Weights of a small mixture-of-experts language model, trained from scratch on English Wikipedia: 27.3M parameters.
Below are experts of layer 3 (counted from 0) of a mixture-of-experts language model. Rows are named router (the router's row for the expert), gate (a neuron's input weights, with its number), up (a neuron's input weights, with its number) and show model dimensions 0-255. Each number is 500 + 40 x the weight over its row's rms, rounded and kept within 0 to 999. Numbers have three digits each.
After each expert's rows: "gets" lists some tokens that make up at least twice as much of what it gets as of all text; "mostly gets" lists some tokens that are sent to it at least half of the time. This comes from a sample of Wikipedia text that the model never trained on. Tokens count by the router's weight.

# expert 16
router:459589570554498464547470588516554510539541576468573603506484427541496481526487451511475507465547558498434549481477492518461462577452534498607501519438499555461571521533486464546524480477425502499576478503497461547583485546509495514544506550574408543504544485471517561472470451513489480517513510502486461490449468452469450545570524506463503507462546484465527484456510478547501530493465496525507506544487485483515570544532543503564503499614515530488423486480545466556510477479473500536489511499522471476434535502496527528493402505481550502594488512512463503438546496499504515511539463546516480441440548506506513483429527524574475526539435426447549517532507558429482490447490500524466509514495533528545455501476469515562474522599495559558504456467468453463501434514478481
gate1:480457528469465451538522514545572501441516463511570505468563492502496439466461442501550544408501459501472448459519467556577500517487471506549489522463499530557546504567489450534511572553538504546481523556497520474565503445471453442510506474495464568500537474480500522490485444532539482511493548433575415384555451409528521434443458436450506437567468507442542513528495494539524521477455411496509530454509446585438526451529451542505516458521493518553517399501488553531532500558507462526548472527512476537545522561523545481560464519496491553525426549488495507395515538487548561470526483459500507468519503451549467465470537483528521483418500452477483485486493473454488448487499494438515500538498544508479508485459463569518477532540540511466540430609533495514499493486503504
up1:526458447498424474498506511468498469439460495433523485526405497554616535488515518527426487490501460542531534503470547406459539489488512478428556516492519564455457441489485520491485446501402496531481416496499452488481555551515475548560558458514472396514503547523560466542478508470558543478476507605485584550428493507512516532540544586488468515564538497489519547441534525527506509508535522533464519544511451464533489466492499553531492461489537587512482535559500475439482475452538542456461527489560509518480485440506527503506481472512527502483572478478489481556493503567457451516456446509529459526504535563454484530544439488470471513513531496523503462480447513520524462541505518486579466471423510496526559481507602531510506470442450396478472552455574485478536484458559448
gets: " and", " or", " but", " U", " also", " not"
mostly gets: " and", " or", " U", " but", " most", " British"

# expert 11
router:452508513560565471503475531554498562441502500469522489524529480476542514478493504543459441491498496500467517480461502479506505488502441518445461583518562546469505478440413512587600462497527433553454487407548545558473476522486535418505516532482480532526468487546522496501540469574484504512488498453466491501469499525504498556543571500464496417475477432553492514443413459553497454479498508543476508477561484489491463517515495524526581486520521470548502434483544618552475548471519453574484474586480464482478476516514528528520453536433519483538511562523478438472506538521493425510521508493500417500513524530579495509520559447574493465503475502411524484602442433484523526449468533496452540506468477516521481569539556646501497487468461488517499569505481543511512475451490542
gate0:511579491493559492535481463573633553443506496448502466492497551480504472426466477464503470511505485499504571499535486502606534488470529524539526462544500453531566511452512463493512476508523468436491577506537500609528477444504455407475530514488499491584534553487621524480584526516432480484485597503491478553526505510524544468513448485479524541485485535475540507507458522478507452512515456473455509493516551460549524574554533506469512473476558480530486588582485460529555506466489454483470486526552478517506477480502514508460519534518530514530515503479531491481459542445439523498462500492465568511459555474579530592537475529500467521505456444453524467513480403505547443545554486579500534502437499513524530524514495513520536477556485422631486450510463514434503497478451461
up0:444435449525524526482510517542537546527452482445512554545549463506486473541463586472539459554604524507500531533561496482598524551460546559528518512464452475539494566512501528462465473531503479464536465516524483439500535526515483543481469477523516455511541469479458523477505624527473441478471598537420479462525533510574473545508431554453487543453464547515571518465495508505457526486422463526499550461514452462452499495527495453475527581545408523496567473607508574476410526524466510507481529522521450465482464553494471497549481548516527505573483452508589477521501459525536563513473470512546495467501471543523504468505485500525483426528525556524575550494484550401482524506496499526497443535431535526473471463488517486465485488468498466467519533430476437481521597505456498
gets: " |", " (", ")", ",", ";", " is"
mostly gets: ")", "),", "',", " ENG", ");", "″N"

# expert 17
router:464540527538475442457467510448560609500597497457504562580506458514491610497522544468477438513480532457525450556515578525456491535472493536511515482508595543428471563505477451544526433514483459561481435504462548516473484494513502424508474475502540484551514541536525545517530482562497581534433593443514574531476461502493517507479570465528480530540502459563533402488436504473457544446444499549464508551579497531468411479504502496453520446491511531540492452427538469503502453508572527535514502544525502510462507487518518488572455506463563473541506538537478443513515525475465459443523551513469457458455528565512511495481471518458504469541510442491589513490474509482519518543502539503515513519418461463502449509526471498523432510557472502523554521455529483465440468579514455
gate0:533598500521500417496492547494457495494547490501550517473492492522527467481596559455511562535532538563561501567510491476527491492518560484566514536474529434517441541507457480446614514465447475443482484527541510467516530500464542559528607423467461487495528527519446466508504466472479547530472548528481534476480436494508457506457476501533521524501498508529526457455514471540507477477509553474428465568528475599506489502524526411537489521460431458507523460543453565520430500494492447471478431476546472468449454578580488540513433490523450485538530528495529495497500472493483515515489583499514534498489559481493517502539392484551558386458583585451552531516553453437500487546512453506475552538514534479463496583485517516560502548448519519523491507473539494461572481499466473
up0:486511561570569468533526480503458523578543436538567517484470431540522571536501511505472521561457517505499519581494478562523596558518562514491497475446491496540453466539526524485544511468549544496467479504528548516550539559500599455530498507534508494444462461518498514475491453449518544456570579440408487417595411519512532566562404551485476494434538490548513515554523486506516433514536515536499554512512498474486469458507432595436464491537478603583511512539522501502457471517499520520522506491460520483469507428519502573486536481479457515545463513536484473460494490485505483438461568486472513493475543524478490477497496443553511472506531501463472502540486497495513481586499495493550442483400506522478486565501457486531524525519516495471475634519503541551545541468485468
gets: " the", " of", " in", " a", " to", " for"
mostly gets: " the", " for", " The", "The", " his", " on"

# expert 15
router:519539536519464480552486468462527523480495472435477554466535537512448457521565502508448474528464450444455480483500503478478481491534539572522468485402509490491518513491509439593559499573516488516528453439523506526535447493481516460529442403520575490522595489507464549529434479546450528553506562490515500553455451479584477445560540508494531489574494466505485494449481473459487518482486529564476522497524493504534488497499492496543543471512521538571482463496504458534533542492577451512467488549410472544416539522457578593487470499513481523535534520434425556442534474511453485517544583492517495459500504564487483610507516512612489590511474474479441493576514488456531525501483595463449476382467533463541513516495508494457490514489493473530481532488482491514491425505439498
gate0:465545511553444453534482523457561480504491462518488475488496466533520462533572477497484496525534559448516513503489444504396495471521592441482457578428502470528494461477530528394464464523504477491461523510499473534442447534468502538455501502529492504453557452414451524575459533480545560496454480441500571532523512492480517522495471452513471490567470520531517516462598490502523536526505534476549516450486489543451490486444586466540506556553554492469514537469436483523482521509496479434499578446458449512425448496492522580455406535515500516508526515511457500481545529485508488481489532447528462488476493435551532510491445506527421505576510528444454517532551518538491514499532453512495493411468609518580572531453506495423518455444441451418522533466482534532496444498431550
up0:538465458430545553508415484466533486485508527497541573483488505504549502435439475482479508522493500502421515415528478539490555508529458525549539485547532544484485595539514493520575488461523507553506516475565548496442456498502504589519483418503406508500457563509515568459506458469504465529512492559518442476476507462543442444545551476430486527419492493546551393489442514482496501516558472519553483468461527486567521407505480480491457461500467449529527504468517462444549445499541543516537448554509485443495604564486562544555535514482502545507532484478517511478488539517519486522472515493473502533484404526553464521527559494574550517550475518514586484454488435540458554493506512518475544607528441472512464516506563505463566526472541466482429492549472546457488448497518473
gets: " |", " ", ";", "–", "0", "1"
mostly gets: " —;", "°N", "″N", " died", " −", " |"

# expert 12
router:517555539479450501558468478541532500530465529473506496455488572541476443542481460486437461513530555474492465559540519474442511528516516501520521539496478549552524480408463475506506434532454561578474428485481513530557485488506492473518546449520470542509524544556529541579476523579520564562490499414526513563517490601530468520432586534506526549465514510526534451490493448516537483485461553537530494556569475551491489522459540572490551508460441510535474519490477525572508511505548501518430458515486540491435492498464552544498490548491610477567480530493525482527548532511479535496521522543470454452495519493545615475478545528525536485508467474483551501471518486387541498536534502511464508505492488438612441453499451509465490549593443503518597514478534524469469512566429493
gate0:542494463475387466544504496530562491441470501567476442429488506566520531516502517492472544512523536520437479519498478543511475531435533491587424439450467593458465468522432482482537448494456534503467453490516518548555561512482546466460494471538503519540574516583477490547527535454480532498453538472549533484499452511546496459442500428540492498530556529479509578503472455476558478534517538513466443486438505471577511542450498491490492487461505436544465539487434464501474513580536487523534478512548566474468529549459521469547435533547530540524473472469460472535541521466440546462530455501477462525472522506480436523519477493591473525496486567464575462499458512461600428449506531526468559484459536517498481533474576485465547499520488549497510516559540601535454550563414521
up0:449475603508493524481495495507503511562541508527484506489483513537479440540458559479458464512506443499493476453487536457520536484499520467552540534441560477501471514543487417513466544526525486482502445482477504540518548515525522487467516478536587458504511497516527394513529508483502502532469463439514496491426501464488515476509524442518476502493601594486438483531435480553490530531583531527516542474548528545450476491449499469430517572505533501519539553468534547485436544444494458492586529497533497462534566406523577530438555565444519530404498501535498562530500457447523427518457484508461546560465475387507476428443518497493513414530486425481496568528512539559517500532484456480455481511427520486475464429501517490580479482489577438546461471482552456499464530551457512
gets: " the", " a", ".", " The", " of", " that"
mostly gets: " had", " has", " an", " its", " this", " which"

# expert 6
router:462504490544426496506403520487512530510535520429489459497612517543563559541539499500486460482454483559422507513471488550497509562502448488507424492485513526459527483511464475535521509467527481534496520458569449495492450486532506469567462492533501515493503555527467511512541467522508484483462473455397524582408447551520444545399531542564441458509468536503571416437519443498473443486486498482402496436496431472496500455490479504469506563521482484532493399465545502566549530517495496502482458522454458544477444523364512491496466585472485535518465536547464460470467457524491419470537522488483532527509542484523468522522524501542489534585493444521458412498484547475501479445507464479499518416472480447517489481556462526485493455481499587512483472518496525534428467450494499
gate0:547504570544476482498473469476507499485593510421515517526527490528469485460423525499510512458563498434413476560505507581538508513450452488504466505381461529469515506550504514478434496495527523490511470516581472474543499543412475404506519483490505547451500508447446426497557458565485458577482489447515480540443533467468519527522512440484471491565514456512540456521517477486550457467509452506508511540477535576508485495551524453522538482487527522480527532523495481577580397551527507518548494524501474472537471465514468496446412471538492494465590506498417492481397479532499500545485497479524533518595527433468574458522533463533510476510494478546537512568476529518484524499509531427448440560467405478528545535476500448534434537432460484538502535517548508475505517521453424
up0:458514519539520435588516518500440501583466494506511569530512537467472472467551466536444556459419545531486448494417527472458455482520500497538449503580521510485506425525504506450522466538521474508509545527373483552556485519495502542469581464501482470531421458507530536502526547482489510435489488452512491483524508505444470515525493495463504484496518531472468515547536536554479484559471516502502515547497469475478549570501568428535438567557518507481534587546536478490530473485514486473475497503512459475531524547529544477568508477473472395469448469535522530478428495588507545480404543555496502585551455478511526504559457503448483486485467473478529478481488430451537460425484552542571518498505644561445474451519507475507547479538486471466476561454544489423483500496556474
gets: " (", " |\n", " \"", " B", " M", " G"
mostly gets: " (", " |\n", " H", " N", " T", " K"

# expert 9
router:465522482571484505530468571445573583467539517504518548528555419491471495488515502512444468576445501533550483486444491444523470498495408498558527534488472526479515436468468434598564534510446547577483524488408516493553408529458583494525459502525458517502503506561515481521530520557463581592506510490452489532498455478534490526436538516479464452496521495510478448456457514552526430501445492475423501523602456463441479569528488564516533491501543525505477494448547534485483463464484426476480483489534509447483540520467544511548446533454485527521476516557473429506546528537529506436556443480466457463485517487503601536478483446546497519491546465469549513520471494478506526502504534459487588529456479465521533522443403564459518532553489467518485508498516504424493447439517499
gate0:537498553466474519548522530525483530519497498441496575568427524504454463465550529469516419564493539452462525550489564526554467502549621539475529481531453453477485542485569516480581548511516513539441501455512530509547493536549473491520479507527525514492512480514451463517544526423527529588499453470465537519426571546510543520505544554491563475504481515534575510495459433550539492484481455472474462500472536492495485485590443502448560579519517588515534504527408455482420460407437514541485505516513492507436526476513472443448515538545488522495491458488473551501506503474528453404580444551504544499501424487462547499522530505504543552497527498537527498510530450529522518483525499414488562517502492497490429472499560532469459566455505597544483455534477471434471511568472514
up0:432496468537452489541539502549551554489478475397542561549558537501511474458548471527469430555463555493522509490497509465511560475488598495531546497520472476486517511516536495417571509427484481487461513516504548526550419510535461541570551470552520507476492470544523514512503502409504539562451490457458527447490487572484527541564586518473569509457512512525498553552461506530524480491433505529509492519493560436556519462582463506579498533507487480513456530517444528450486550441466569479460582487555480494455493484505470554541579523499490549397588516447514491521528466501518468492548495463488476508416467493433554506504529437445522463493533428502496481441504505567505535466559444487517490480440449582463462515503550441431509482433435509490494465489478472492493516529450515
gets: ",", " and", ":", " as", " was", ")"
mostly gets: ",", " as", "),", " was", " including", "\","

# expert 1
router:481510534491496471554488519480525564481523485455492467488552468587425539579533484451497467484475512579469487555413609512467443508562511467530537496515515472514564562489496462587503504577508540536471489507489441538469429434469476464498497444486521509471550484528488543519461489543491533482492503507481554538520473485503477491462508544506429456489451477616522493464487510520476486491434562534465480551475532556464535450428470441519502582544517498577482534515477470501533504507571477526415504489487558499435465494440537586534515507444517476522473528461440514425574488521525499431527519497412439484515567500515547571499538472499465518487465457519466516527495458512475526515428527417542479490441527464488440541540438499535430629482483513501569464498497522502457511484465547
gate2:543458495458446481474517498445605398491520483522442529540529521440545516513497554486512498484417515497513528561531481532453474575499527494503502512515508505503542510470495517526456513471370582510534489474485506516525464552535525496498483504496546584487520454561480575530505528435509451489501563493446517391397440461559487497457529537507511499548516526438453514460591515464509511472476541520459539528524424530469492540546532518512546424526497489455450499492451476428537435478474525506567477512490575502493454439517423503545489483523476427499478495460462530396524572448548558513477525425508447517437472483496526496543473530451558480518506538539479512504465531460430438536473501480528548520483477505504383522533468543479503542469530466550505439537499448511560513471474477
up2:507559481453509507498502463520482524396515466469522480458504436491524558460505468482551508532554490532443492481539540397460516521470521527498508469481512490497550463520532529462583532502493512528465486544519486529535519519415495512498502532458495551522497568477581497482565497565499513454556511462552464496513534509506516514537465511477451509488453495485531475451461486565450430485475546496475534455518513472467503481459523449460475468445373602487445515499519505560485573560492478513504417512572478511499511500373501537481450469501478545477483503608478445546486518523488468483501531573521513488474506529458472508466475474534514503532518455477469514431567494484465486560457461533591466399518578547618544524467565511473546509372496529582496535532513533462458530476512530
gets: " ", "201", "200", "–", "0", "199"
mostly gets: "200", "199", "201", "202", "198", "197"